config = dict(
    d_expert=64,
    moe_layers=[0, 1, 2, 3, 4, 5, 6, 7, 8, 9, 10, 11, 12, 13],
    lr_router=0.00024,
    positions='rope',
    init='normal',
    beta1=0.95,
    lr_head=0.00496,
    decay_shape='linear',
    batch_tokens=[32768, 65536, 98304],
    train_tokens=269900000,
)
Below are experts of layer 3 (counted from 0) of a mixture-of-experts language model. Rows are named router (the router's row for the expert), gate (a neuron's input weights, with its number), up (a neuron's input weights, with its number) and show model dimensions 0-255. Each number is 128 + 32 x the weight over its row's rms, rounded and kept within 0 to 255. Numbers have three digits each.
After each expert's rows: "mostly gets" lists some tokens that are sent to it at least half of the time. This comes from a sample of Wikipedia text that the model never trained on.

# expert 5
router:117144126112099128106086075165131106098128179104075153039121100105216118161133144172153103118126122104201124135161130131122100060137144096121139144107132118142077208121094107186188092182167136096123107142143161075135121169174122116116186034087073090119074157104114130169095124156105158131098164117108081173178077148099116172149146114111142151093106120129137118128098125135126124181123150128133116106101085161101175202113099090139145129144173105091140095069121127087112148146138112099111182133128172112134124157150163143121196120116129140138160102145122100141111055116069110159148153078173116045118141128128103175156135148108107119156127084111134136137161168068175085078165131091178161090161169126144132145097130149101141110076109156147144115150210074075073133138156131
gate0:108139128146137113108091127107225142157123102081150081129134118116157137149116149166140107121145179101116095163087121120110145146124097117121154106113152197126205144138068112134072146172101131142103114165176107142110139131097137167114132100147111079121134105108110135095180055128124117106173128082200094151094101100108116162112189103097200152070120161131134129084053098130158131078124118120146090114093163090111091084158144146155151130179124089142165095156167108102069118139082142137121092105082137128189148122157193128130149070104126099149094042097103093095203067139145145096078075111131153122149122082184138162108169115144115192112101058197163092048138145117133142155131124088120150114136119094114113127181139118103110133062100156127194130143147150134092121106100199
up0:203111143083098100148135166110082150158130156138154105099095098173147152116105109125140117145122110150160126131110146102128109171163139102146143083116111134094119145106101156074121106147109081155083106160095178103111105159090110163096133196190063206148137136076127105143123046118134160107161137118163061117103104113137152160140141092098171128127101221077166104067117111091152163067125131138143125141099120167041166144169158166202116128081124125135104053119128147076096140151124101130077142102094127068145164174133126170149183114113127114170142077096081173112150128113162114035113145084112135141120086153167102142104141136099169197104106063133141086089121087176086122182138116113094146108147110181103076073110119169133145129108136148090118128118182087122130135094126150
mostly gets: " by", " while", " of", "On", " after", "In"

# expert 12
router:153128086115136126098160161117092151151083077116227139116124092143030126167097083083148128119088095044062170162137156123125099142104156174102153107152103132157143092122102148067143130127134091154130158159129133130082093166173125179107125123155146139147168151140072095097093081093154116143193063127156157130152161109117148139086080142085074091162085130091135140131183147103087053100118048100107121123146109140100075129105157141115113102141162117128135147138108146154137160116122069118152125141121069169103157110109086043139122122131159104114175090094113141144153175143139202176151130063146105206156103143183130169118110078114106156075089105157160202106111071120113150141164108120112149143141124148096106090158148161127114109156142154119151138087114172171181098127110138
gate0:179129089148110170152151152121105114124111090131196155156094149172145177141035111152142086102107151068118125151135154135102146099113165125209149134171131137153134129122110113109160121149130136134150113174113113104133062138160140144163065134194135163117109140106069140097114059154136125115098137169090199122139126089129100113063135116122111097114135171073088120073143125115143103163134151187102117106094101170097139129174184048160145089127109175136087155115052115119110108103119127157135094078164174186134152105094097084103123104096144066060153141091140087135159142122164086214122091121125125117147208089094107097108119138164072145137142099133167155137147119072217139158110151117153177169116107097164094117140146168132155067108125138058149179102088129119156127137118105
up0:139116159163132130114120029126097173178102197096122118135117128084113131138080078146089184116130117090130140086141118130119162115183117154073142207140103126090120138078169123189087119107109137129112166110221190128113101128117143107141193087130133101145115180131080145092141135124153153110092176123121091159139120106100078103148223112119123162085137044139112105131115123130105101142118102084077143149135128192151126182099056104143142137109066122112147103092076134167147147132110111147088119134177119077099119132151156155093155150104139153161110123148175118128132099084054160075063178151132135095107059113134096190098114117090150174062066125086126063073082083133087132112131158116122108109176127155105110131092132146110152164118173123093122141180099106116116133132109128
mostly gets: " played", " built", " located", " play", " dis", " game"

# expert 14
router:151105120157144077149155136145205137141098152169144128127167091116124131096180096143123107107064105091111118095158159153129082158129159163173089130107107098168137120083211080144111155080061126143187132106155110155089140075026133068136081173132124178106163076170125132159174146098169153101137147131098203103105121133161157120159133110096111104133135143115162126139115063099110120110111083134103151134109174091125153099138113186105084126156055161110116139172186158109151098102140200086132098116089094197116161154093069161149129138138131112159127182178155102115146207092139096167112121164092135156133141162079105113130102071137152113102121180144107135167135053153078108139140120146113149161125091198094118113118144194153117092143131123167174144159136119144179128080105128
gate0:152162136156138174058239111146149116076130093116166146033135161164176139121126119122149116086078104115158196123114137152089156157082117090162123192111094176142126164139156074191122163118099149102098134102129150112115143133065135130119125154173107062082120179089116131085182085156153099167178140112137154150142160100067101149107060142148118105142209148140141138141151155155150143160132149151135124091084087131180152099145112096139128143189160084108103171145129093139133172150163120122139156131166135139119124095177116116182168176089157157177108123163141144158126092066083128132129115119138113145157150152151109181150100183115114143135131169108178097168134118135103123120187141132135208137124206179108111128106109179140146158084125102082129046098150157087102081137118147
up0:113148149146143133108225082089101100118099152138149116132144107158162108097155132126159099124052065141171160098164143147107150106139147109158105173156158132098112114079124113178204211087172193145095140135146152146165118132069126155096103187138093120156131121104091138109135134136152129132133112093151157112118130112073126070116142122165182097138143162165136115143200099107097201099152146122115075050100129143136149140138173122164168128170147103149140116168149177116111165137161132123134140187064152144091119096117117150150186150125116171192160070092094152198130163142076130128084147117145112148129109143139111125133170151131149148110106134114163120148097147192117104092231215143127147142127158190148151150122107232151117155114128118106161173081123162112090097082095144
mostly gets: ".", "-", "s.", "|", ").", " =="

# expert 13
router:144092094128164101076159178102076128154158105135147096199132183119066106109133128106135130136090173055119119111116118130128114166132123085092106121131180090139216071086118151056119089104047118110119135135108116125129082166124127138153069156120128164162212099155065160077147136112140191157157096078160081102108106110149136107127135134137164121131088071144165134103183112115174143165104117080162108121142124119147032120138166127147130102105092112137144120140133098204158098115127099124137062169175084112114131086117193070097107156128081104144147051157073115126119137118160102106111170168112117116118113103119170169140127123103119153122106081152191113065093156158103160140143106161093144207144086155151118077113180090115109125179133110131135123137087112100148137126080102
gate0:205137159116141096118084189128044107185136175099106069182140204151110150134128105087136131101088152116129060143132139133122164141153106083134127102130187171152128144125153120165130161118074072182111117079163116095113132182101133095176036149110096142117096110177122162116118136134110122131166100120130021120081136126152138187163160132160157141123133126125163122134070093112187192110132157115116106148141147180157156083138128112150107098137132150160227132145115106127095148127120125135133167085180127158139119103127156129139115148130081143104104047150125092147167110166159162126127136169083107121124122096087109107097114158188178079164112077183199162116127155112126169193093142111091137147147169129122152073131165157092080091151163108129082143143107136139125198121154127
up0:094117062080122108166126151111114158098085115102188115107105164149049160147143136098133097155078090087143092131139142167138096106076103213171127162096092085167115104135132165124067112101167156147193143109166124152159142136169167151095130121084095106161138146055123134132163157126170087156108059120130164084030065090131162139156125129103142145155148131173197131122125094117120151142135141109108057146162109118157116114089142106128101125151136109113168171116141165168144104123117145100136116113160145171140137131135139153125051174152191040120175167161068142099104139124161113112126126106159115190165109129088132123135149060125111127096091140146106103188149075110140136097097109144110104108137097134066113091152131136131094139162052160156108143118074134181216163183139111
mostly gets: " ==", " =", " her", " its", "°N", "|---|---|---|---|"

# expert 2
router:066175118094090128159106059171131114106166147129139157141121165086176128146105121184101133141162124105184100149140137160141192082197123155118171167111097135118108157160108115159194144181153079091184128098076140113132115138103093141089124133113096164134056181069182151086123178156157117121145142113136165136133128101177143140133153121175118124112181172146122102075068060161131161212140166175148154166123076134115093171122105078145159124111118088134133101116091105106101093165122110092121125118058144110170101171145172075150161146119136163121117208106125153115075131171128077091103156112192118084150139095083132108184107171160112055149148135076129141113132108143121080083086116184180127153186105078165132158133132119110151138131122140104122118145146131104096180175114098
gate0:088137093084120122105076093092137133130137153139092141117051203062192209184075140175150148187099119163077067145146145146114107164135131103163134117125106139101144156111157171040092123150107126121190124105171112137158134143099119139125162166081156144116093121108174163143136092078170156157141094092136168127142123061148120103133157133155144091110137100116137159140105111227140183139156155124133139068193078160154065141095082133160117074130102151134107109119115105134168086123135106118151042148118160079109155184135102116163119186117112146131119168153136157142122142071137145086100128165126141085041143136169151115111100122126102062130136065135165125043129165101142127113091111116145091100122155099137154108104099124134123149164134157159117176098147198157127120171137101
up0:123127181151186127143161146142111166138133107135113178119160193199106079145136111065130143046093130108153180185141144132146127134138122184095135112144127123159167103133136147158102128163084124180089117111079172124045132126068107088125086109146144124129215110155106116084117109155100130145142129169191089138137159149105091138109117080129098154113123129100122109091165140072139080093133107140081160193119096106168123134183203091063115126094173117096098137123184129118097191141147084117147184109136110177096113078139127150138155139159186124130114102146106121114125133173163137165128141094132155097165125118104118142166173128104106156161158162136093137140162118072145196154128107150113177159151080199160095094158167150104093083142091094074141069154136061124180110153149202
mostly gets: "ian", "ic", " same", "00", "ous", "id"

# expert 11
router:160121093109101119108144076110121126074164078172163171114111149116157080089167171111089122091105164131095108141105128095138121112137117089188115187069099099121079139160139179112175132082077141119170159151129106131142133114129086101086141174123112166135131111129056134149083108137151117110151151109101168104106203115133149150156168170187144163146193183146102131155089210151027117159129157157109118153128080146114120071158080140117127168101141162109134134076066148137134136123118134139109107146134126136143128104137120173129109200133090186075115179126110204173103137127137107122138143122107125147091148155089196064125110170176146075103132093100158082120099116078101117133079077185109097138122142083163134219109173089121133107157128117178146089141130128185083134123080086
gate0:212138189113144138131117149153149120113056132079152121126096113116183160115085181087105171134167168131139143138156102121177116140059105054154113121141148128139108215094111087130144112133162125185106179129139103142126105140101173113071130144173051108127118131187080132144147138062080139124136092073057103143163086157138121100097134120119140134158165102103160103139114185187076140065146200117099100092132122150076080163160098166100093095110125084084210129104091072082180181123102127091138131178094125107089136124115146174081137090104137078147141064123178145151162163138156152138082123148131170107118113136105150094166175111138162145091176132145086093074109151150156145139127127181127113141129103112118116145094132152139098144141080143130128185152137159129086164140185119
up0:167137120220073095157120122097109183104104130155108083157116122173123094105145058074144134145087097170152178118130210134128115178067079110126193104184154100112123126088096149131138088112144133153128121139135169112101137082157094180143149081132121152119202115078117108183120157166136121108072139117074135145141077114110107097139093122119199153120093182124168172136155081112122110083109142083109159177102129124130159087139143092086129162125129141160094103155141124154129172121120056157106150103123144168089157096171081176149197149110089129080105065157162126088146160125134141116192128120136104076157085158182067111108166120142096078148114164093130136131098121135159144110063076149056124165076137163161176139105135171146107111115104125138116143140185117112111065180122137
mostly gets: " New", " John", " new", " second", " back", " William"

# expert 3
router:110121110130164158089150149108168149165086081145175190156125120129078124128129063141148177167080064066025156127094144185124159143167167188106088161146130128145172145109159126141112127117078135106124078145183077127140143145096143159165129108118117105190144142197105127108146130113117168143123110155106136115129153140156156134078107138132072101135100037122158155129103113090110077095131080112136074038170148140138126156110154186097124094143112147100136150176115129159172125081139185119094090099162094130096113126123056085141081132142137162143136133169113131127135185107149163089116127104112130163118129100098137125122103068078100206081065137147156133064108051126108174135104172092125130078113113165097167095165144160157156114111124128129152188125147178077144103096126088
gate0:107188188137108153096067085156102070127116122101125095144055104129124149126115147143135156102080078117116070162070077150101146096126117141141128204116186169085155166108109025110137142078137157163134145165156154205127117212094100140158134126125102164155083145137104134067126140148083143106042151105120095145145124113106119156130090133103121117115122154127075094088032112100146153098141142128070122168138139195088171136121167142134121129137116108152155133100059083131110157091155163129131171102176133165108139151159091127159160179078156199128174180138150105116110137167128165155158120058139132132080117160101053159089098186142094152116102098129146161120144139124096090108100114082133116144151148143105147144130107173144156151121169078092145155124105132094072125092108108
up0:131081113136148161127145147126166125119139168187153117099164121119157110150127130102075092183153234147159124070139130125117089065148152125091122093123113083103060088108124229096125148153155103130153145105096052080142133103224144130165134074128157108198146111114102136150113110079187110183156116159155139100128120130168151094105190130157140140099107073115176185144113182143100103101146094126169155123090115185116074149132109108104113129108111182134096181122156144092122127159112103118150077150122081176171121089103156155105086129149132140131126127155076143164128116109078113110062135150064101116153125097144194153155147088155125201097114187141145107166131171119149147126228160130122101121104127093148097127144124154061093142157086159152110110094168128131169111160113129
mostly gets: " he", " between", " b", " she", " into", " s"

# expert 9
router:172099175097120169055147112093086113106111093145155119193107065116164092113125135060102126084126125157164121142127133087128135156071114089051098138092104095123072129155088165121124115137140138207128146155106134127097063052182083117066111152168121074179141129087129129145110162163135146109109121171110104131139184134140133120085139128151181175148156135122093112165129147150119106091156123154132149183102152129116098053154104075157125138148170131120164090123103147109158118104126086176121156108097116106141120091131151146090040164111115162145124056045065065103148113109129206103119107138143114188150118155162142142080109164191130094139174091138089114113159132121092177145129134162067140174112161089108161163133125068155123122155177119140103131113043148136116137148095119
gate0:119128188133121117088163153099134169143079084148039076109115171141089133137180114145169093116078168140091154114110153072115166113154107127077120102160160134049065132113155108172150076108128114123128116113072140200141112093136136174112096078143110118123176126098101157153143095154144142136065114080109145168104124131098132118127211104117131103117118151122071135129126158141127127109150181107185169183103081159140153115100094189139065082136158053110150179145073173109168137095124076147162101144148131098163122119077130108183097152123140086102143113136147098171167105082153130131091116115163087111159130092091090116094134144135110119124135087066118096155120105145140182080163129159097085106177139131183094166175147136128145188130104139156116136165129211097132151136171037
up0:123117154126154142175133096114068117095149141139157160126173147125162114162081109134086066143048166102161097124122143128127178163101134114107085179112075144140161181125110086147124093105065123120123183097123106105096186118101104161109066128132116119162127150136119126182136132110099133141106077157180135168165087107135107116090127103049082192146149108131095152155066112113146160127089157128136136094182169094091052158147181133156153123177105168132147094138106130161130170129165142130167090112127133095085113108144157131084095167126121059142114170126109119061142154121123120084251124145071139150104167128065144137164163134117166132098172094142152174101205140192095149120069125069146165156146134077153180127126114091119157132154144151161133148145167104077123139140116056
mostly gets: " out", "th", " back", " sp", " will", " sh"

# expert 15
router:141085092184149153122148170094116141172089177120115133088150098140034125145153149139172087134084110121127121095123100079090176126178154142105083140130183096108143090066099127132116116147128110077102130174127124119156132187079121146178095120121139160161106149187127118141142111077156146109160163129143140104179114113172129108091152134134091174119101053116185158153079158147203144195071111141138088089155133145120089181127145142160151134129091110168167133133150172164167124122156106111106083160116135117070151177112156158161162096158140030143115139192037113107131110134120131171160147187130159125078126154125060163157105122099162184128174159105110150120110167114168143076167133153132137090136078129165141093196086100152123093093102081113114092170131103126168112093181130
gate0:052090134153141137080134148172104137135099155116136146188112156172114125110109161105143156144138069143160124154144108120111120192100125087110087104138161106037133124087100145134136116114142124103184124062129113102124191188114138126177120102141154193113188072142132103166100136147058102100131188125153144200158073126118129056124098125082127138124194097139138090169153105073190126195146140103108160225164105127150100129171112123122117121122117147140116075120154116149188163132139117106207104127159116071098123150124138173113152069106077097128109125146085091074076119061189113125151135159119166195145098119108085155135154125148172094078171134115086153183187177091086150114146116157144120112112122175085160103144116093135121144154133134110166152115148098140090115106150124
up0:096091100159148159171105082099156157183211142137116141171131129065154097208153079088132104095095185130123088114148105129169150115114118063120156119114044165193156100171128107171123106134156105095087139170112062157078101080119115119133114099124118075169061083109118107105165081086128142165123126092158128110111120108170086207108124097161121134159140133143064159083126193136121134136093129118184132121110159144116131117090134128108154120142155105122198129148119116108130130130133155154052170109090169060176145159146128100141141185124156176065107133138126074180176081175132091116095112085155074146137139092136174113143150139077140088157075121143109104065079091124149158137134125131171140106135116138201106109100144137130126132141174133120042136120137156103154070114117142
mostly gets: " |", "\n", "|", "s.", "===", "=="

# expert 0
router:105095073171170087150137123041106166135128117126142124114131128131053150157150116071136128185072111173059114143118103106130085117127139122116083122087114128126211118089174115067145101142066136116172112112129111109070116161114131152177112062129114156158205149190096144073109125101091124159118115115150071064115136098157159162072132150073154088127088099134151167117185099078135098112110037119075087100176115107101062107061138161110133122131131140124133142183123164150133104132118169117111081118117056157102109173131161099137154093135092137117148134134093154131114177104140077146087139098100110139102109139094108153085115088125102175112078134151166191087112070134131107131168184153117115131121129158196164103139160180157107109114129144141164129085165123179147073124118107
gate0:085093124171109128139130220133124109082129122135102101146126072113118154145097137146119081176150098122151127115112090128093154120193128131097116113101100146105139194126121108103119171139156098138128115127130116161129097142091204137125148096181099173107135189151108204132118120135109114155133129120170136144094048091153069160074120123165166120124172134096055118175144152126175142158140165091177142151099118163110176066129116119093179077131119123114122123110101107101173133126107212108160163107099175150152096136094067122163252147061172139111152104087153183159137129128132116197145188111152148118173108127124165199117116107124123136147134182106138110139173150101134142124078138149193106080140145072170126103121102157133101160106171134131100090067148089148128182118072077
up0:141126138151110141120159124136160085180141139170161066083125104075111120134106061145087133120146118119158090073133153134063136130147110103127098098140148172086083168134110111101099178096188166166158117169128152123155141158053107145090178194170160114108063152106078075122169111178087083093154142136143135147105147117160122157091121138149144073130070128134121083141172124141180098138116082172135152139175135151117139091145057064127108068169075154103143153118109146058077181095134134168145107125141165168120125150160133174107147183148125118139096196185100109174135147115094143073137079112085140120177124170112111140155052106083174132126137170135096127139144189113132111152142095089150096119152094148077086159050109080098086130088160118103114103156172183105128110139135105
mostly gets: " is", " were", " was", " had", " are", " be"

# expert 6
router:128139150141121076123107198110123120197131116180105103159143177148091160123136147097106159126188171117080151101179104078148118178107119152194105107140153126152134070165098160090062146077093110131104114095171135148153186120095094116116084187090180142107190093152116084100126160137157151140128079102084144132115107128086141074195097137162131111132154164126114170129122069146161179050105141126132122144167132089163181062163185168104101110141089108106104161145161138163152071114134163130135101122185144134156098079095108073122134147152110153133093167120175146161100120144158162087123118196139110179120146097083169063140112137159173111123132055153065079097103095184094138178122062106119152145145122140111140102127092135146074166143141120122136133084078164178119156135148133
gate0:162151130151100106101127044141094047170139102084092095126088140114168142130125118115153074163121154153143091196141092130094044186117126095163140185058155118102147173168117167107137152138133142127142113111142139155094137145183167182157127134112159101156138145150163137107121096202164186070135149096127148086131116115098188136103114142110099113137145074127100150104052122106156156116163100097150158135098108098094116085077165118148139149166178146155152126113152081089073125115141201148104138096098092071131098141153172171092136142159122122182119075080133183139089100147147099128133112142141070063125121080100105156110163127117095177153148142167159163148077159145172069091073180163183107149116148129210104086144103116123125120091182165136117160134085170128114113131122162
up0:099085130132150135083152166147142086123141117087122136168122152120182157142107135142144149110133121105021115131102144182099096191154153070146161151130128099159108119154116122111105155126162139076136139107121163160131103128192147138099147091165104072121174160142134096138141124095073158098088150147194104100096095090100102128126197126129166128151127117106097086148130108147171116174166117105148061070133116060224193076087146202136100164159110113142137145146169115124151154088155203125192158115126131148115110151127144131085062103107117125159100108075121067136108110045116077116150174112149164193099159143171178146132110098109131131119143129158125147130135175075169167065122172115114130149118123167131089089126154134098087129148154139132095172135157098165109237136154105
mostly gets: " States", " England", " York", " China", " Kingdom", "ford"

# expert 1
router:125180137189121135160113062141115115126143170082082126073129154121171084096120144178139100143144119144198160097135109162163141113145144112121177156147144148118100165071141079143137137166197120095084167165121205136104135192179129104123152147118141120093095142075112104169134132121119131081106181110101114156118130156124079161141137089097139112137055127180112120162126141144131119147147145133110143120089104112089151174097121147095144156143161140143121134089128092081135131156163106150132211152136184112164120120160168198063114074123101116151135079121203124126149079126118079147154144115136090102102119118121152156125127173095121153193128159091136140180083221148235078092177114092121151146114139150127090176082117126073177131090113152140046124189169103107103087106158158
gate0:140058169140150168098122204130216184128143131079141093118133131074130147152102082142138102102108111145150156123142135201111146142183171106143185117139140148062104126124131136180132077107161167149123101126137134183198091132154175153106117189115190158155196164118157106199189161135101148092142163147104092108125183162109108168102087125175087129146079077089140114120149186103129122116130148107114092087133172162129116056157188156091179143107122162140115126122189153075097135144093159164174170130195159121131117170173188074134123160118100105130114082151151098122129128127121135081087092121075158114183139102120170137155108115085069104131128151141092101087120142104222126139106132097135165064132140109160102183073113146130122131133142100124137133086112105114119145132143122
up0:134127073114172162089148091130115129123148074054176126133166109101148169136119142102129140121175106134102097106179125045141110161159152104128144108153151178145135133107129177151101106145110135147099087172164130152121117099099183113112160143074127164127190113133136125166138070182138133079108147139088080110129136115113125185131146128174136133143144112144156123144130207140133092096148156103119082141155163090200143178111187164166155113112125138131150143110158167119123109111067154134212053152153143115098094061136162125073148113095133146101200089154205074186127106140151098127111132116071137126138110103172160062093112118033082064138099124087076114104104124143147093106191105121083163124158120140166127157092165123111193146142126118101130086099151155174131050095150129
mostly gets: " He", " (M", " (C", "-S", " (S", " (P"

# expert 10
router:070178181111108199116136132137207134120146110100102143151161162140136165148121147119112164153202100157105151127123104116137128142132102138118103077125095141123139171159154174141093153089044144131055138146131045110125183108143197118127165045095130045096133077131159086126120099155103179101132124131109115148093102136152130126109137110121084119145197049162087109150112163102122126074134177109161183121136123187136136121143150112090108140152136120116096139101130141155127117104133148171151129153151137118097139113119118068112158106122182116181118085121185121087143121155088139093167094131096118114140186116138131071141122128078099171162082177166102049145149117140096179134109170059137123034111125114116083080099118126152146143070095182107082143111099124056118106177130156
gate0:091116170103145167122130089156171123081164130150151135132096091203123150084161153177155129100213141114070134132113107120150112141086090134133072136121165151083093108090166140167109084125142200100100137077112098097105153165057135110127091156121122136124153062163185128189168084163137099181075109119093132144132182128125125075173154154095129136122131103115070135167165109066050136124146150125127106127124156158138154071151114157136099138137136111104095152104134135095163141106138185122139114152190133132083102104103124127098102126142173202116087131191150100114088167155067055106070133086088100089136173102141120106108140126113152082108085185123038142093117132163104184168088135178079111136114168136049092123112098116104123084113170122139121140139182169122122104141143146
up0:162112151186106089137103073123090143142113149118080136097161084096109130110127150113105061149107159107153143116112138167128133099146146121127177191175173132124169155129120099102155147145139088131106115113101140161101139137212130165104157132093176113135063198106133102108112156119077143091172179113175128117140000199153094151102117128125102097084136139188165145131122092131169093185139148139160160193112078145104128120153158059161159139078076145161147132198075135146023148107114135151118145077114093155157119109155121165111176156128153122167150158103122141113130078099134147124132104144125160134128133118112098126126111177137073159049136101158184140134135112107161103168109124140122119117125084155159116142108195184176128163109091164111135163127104171162148138226105123
mostly gets: " 6", " 5", " 10", " 7", " 4", " 9"

# expert 4
router:143119166084141125115080143107129129116155093129152166117140129109125102123175134100146147146097091199070130182121172124153111159076113146141117073155138160134151103210111070164122154160186157143122076089128089107131144036109117120107140079114156075117130061136214121115085146110155065172116125108157112104113136134080131115154072152088089132147131156107158164187149168150091096107120135148109157102150147098114176073145124125119154168151163139143147109129157171109060124095123120145149137057132116093187163140095115097183136140131216098096118144055161103108136142149170195177132113070110125194152145154160156148133135105148118106117114157110167096115187083092073075159086122119120104055089167094098128123110152125152062137137150144137117104054109152177133117164160136
gate0:120118137166112103101119082131164211147174152119108128096108092151135096069159136169120077127156089112139140105079144125172171181097103086102037097107119111111105171127117116157127079132121118183141112066150183194112156131091093143139123117132165128139151110139130122116112109150157190155167132118172115136153100139140127183185123114116112176149128111141165149130113119132104203124119127129120110108101128075096113226205146117140124153127096153140165071147121137142141095134101086115106129071151109163140107147118067117106162166106164076149125107147177147107104120231128129134142182146107206123145107115087143102063112120171116107106148172148142113102100184102095079120123107133097155154109111136119145232054103152149136139108127054141045130074100159136111092150063124
up0:154107120161147113112133212104131169140065158145078115118135068159111103140184137157137103070153133142137151172107132112146169152074156132125104188094064140153061136117148164167146098167091129130146134107172115192117119126060096113147105103100126153127106128147150114120072159100144146123104138100106093126097101160117076160152161120096144164101174074084148112114145116150179155113085148148089105141140156129048202124094112103102123168167073181148160145095104114101168122109155191128160148123055175134135093117110119101057162088113101115155113157076122128130133135136106114131124189151131222102163109168117092149131073175103170168165094125112144069128101105063076071089155174113114154152125155167127163108124108106157121099117128138131114103167137098136227175102065133
mostly gets: "s,", "y,", "es,", " then", " would", "e,"

# expert 7
router:181132155143106079127128177162147170116118104122073078166121134161189164140115100140117090140190154149179144116079122125127125134131151123152159153092138138139137120136110164142141147098185147115108162088101130182209111124155136167141122157132106174124134159109146136151143130160112109137046181140104124135132189155124125104137137137141167139135136182119118068104212104147114188083144139121136093181116198078128199114063159119089112152079117105133146199168133075149108114152146131110157141129105163114175156094146080229071145059124063217117123095188137128110157097108115093086070126130118141100156093139155118083113155104068102125123138125101110175187097234149125148146140135137119116176133146155123140155127077102106135116171124121136160084157131133099088124185111166
gate0:175097141160106064165121128139098171126120136153078090141102118086126112135120078100146194087107144102140118146178096151112108146108116166115112093125120064119107154140133139097072088117067150147114083119142113147134209095135122135160124117094120128169150134109236171148159152129144151130089069128183058122105128150137104122138126141091189149139137109080100129119114122103147137093142096128144145114131141148137105111109143138195122117122116140111107172134120083106144159139056144105146109069077155109156137108186147148159080057107079151142141076102038167137136170080096134133018117166107108129174112140168088065079073150084112101104075117075090112107116077131136125138128113113103110118096202126126148100137095012086145118119140083108157146083086122101096147108135125
up0:060118165132142109070153104115127072158107139074118088145082103134135147171161122132119150096084113129092135108138119138162169133110116123183147193132180157101142074131130131088151099112166134140115074165179142097218103228164104165162133103186172106126111152132121106088134091102149144123135128128113122092104119131154123123136143117094149069102102105112129122148144129192109110117127135197134088076106121092153192110106129165194127084131133177158188144111130097108101065147099128110134173203081081099137092133102079176074076142125070168132112119167186077151113078104127105138126108093177118109073135102150147194084125209123190156124086123121203126141147141113174153145138156127166092144130168155148098190165108149146123170144163120139116121129111093173151144126084081
mostly gets: " the", " his", " her", " La", " Star", "é"

# expert 8
router:054112108168112156157116125119093128120090134121126096128146118159131173129081118097174138144118108115086114125142144171085062133094114099084085140109170177095164202132133131087137159080083106146143164137098165064095189155143145174221147140102102170101133128140102120085156120155121116160148123183127090092156050158176123112078107127140105093127145143132135125076148058134156149109121043122115110127165143157132035156154154068104137126113105093140107083185106103153069174127126121147092092131144108186104155143136116107138149090125107151134068107139086147086084125133149079141139163079141146096148151121140097207131152107145090149168098176183126136119115080153152144070117142180128110167151111135165189024137155128130103139072099135075109154131103074144165115131115093
gate0:093115118122136176102066061127116124105116106105181116097144159089132162091109108162104177200144122207064117205092129146162115110121153110109120144098144090082104119116103114105150176141159118171114172148151120110062139125172133074087177126167085142144118147124201101118138079120097146143192090123080162082064175123126122175088169114108078133145122101149149129135064110128140156035174112122138113091169156126152107066121127123090123070108127146113121110120091110150139156103142129176104101076116107116152139054127149110149148112128143131155145146083141184152162079178110069134129135090153113141138097129139154100101141132164083133124104121149075106151162118171098133126136111121136153105110208145174119107095129132106231176109146104122099117124163177125127186029167093
up0:103144096117127077142189175138162142176119161152118110092150064126156144117172122155110076150129107134146138095106122123134081163112166128162099108077175109124151089139072153124143145125098139155109120114140155073107121141123119167121145126123124119188112136112110168132124115177151180154139207124131084158108148122140143115092151164094110156133138157111158166099166216073151113201139154143165147140123174073122146161180123120185177147133104151070112077131102085110162081126121139122137071111095158179153137050175095106037140145134085072072146057132192148168124095131147094162089111137112139110126156152137134092118127134170163034107066171107168191152149154081058136160115112156087095148125127198124144148143156090149122134099095092146179078118143166154108081161130128
mostly gets: " such", " A;", " 187", " took", " 185", "TC"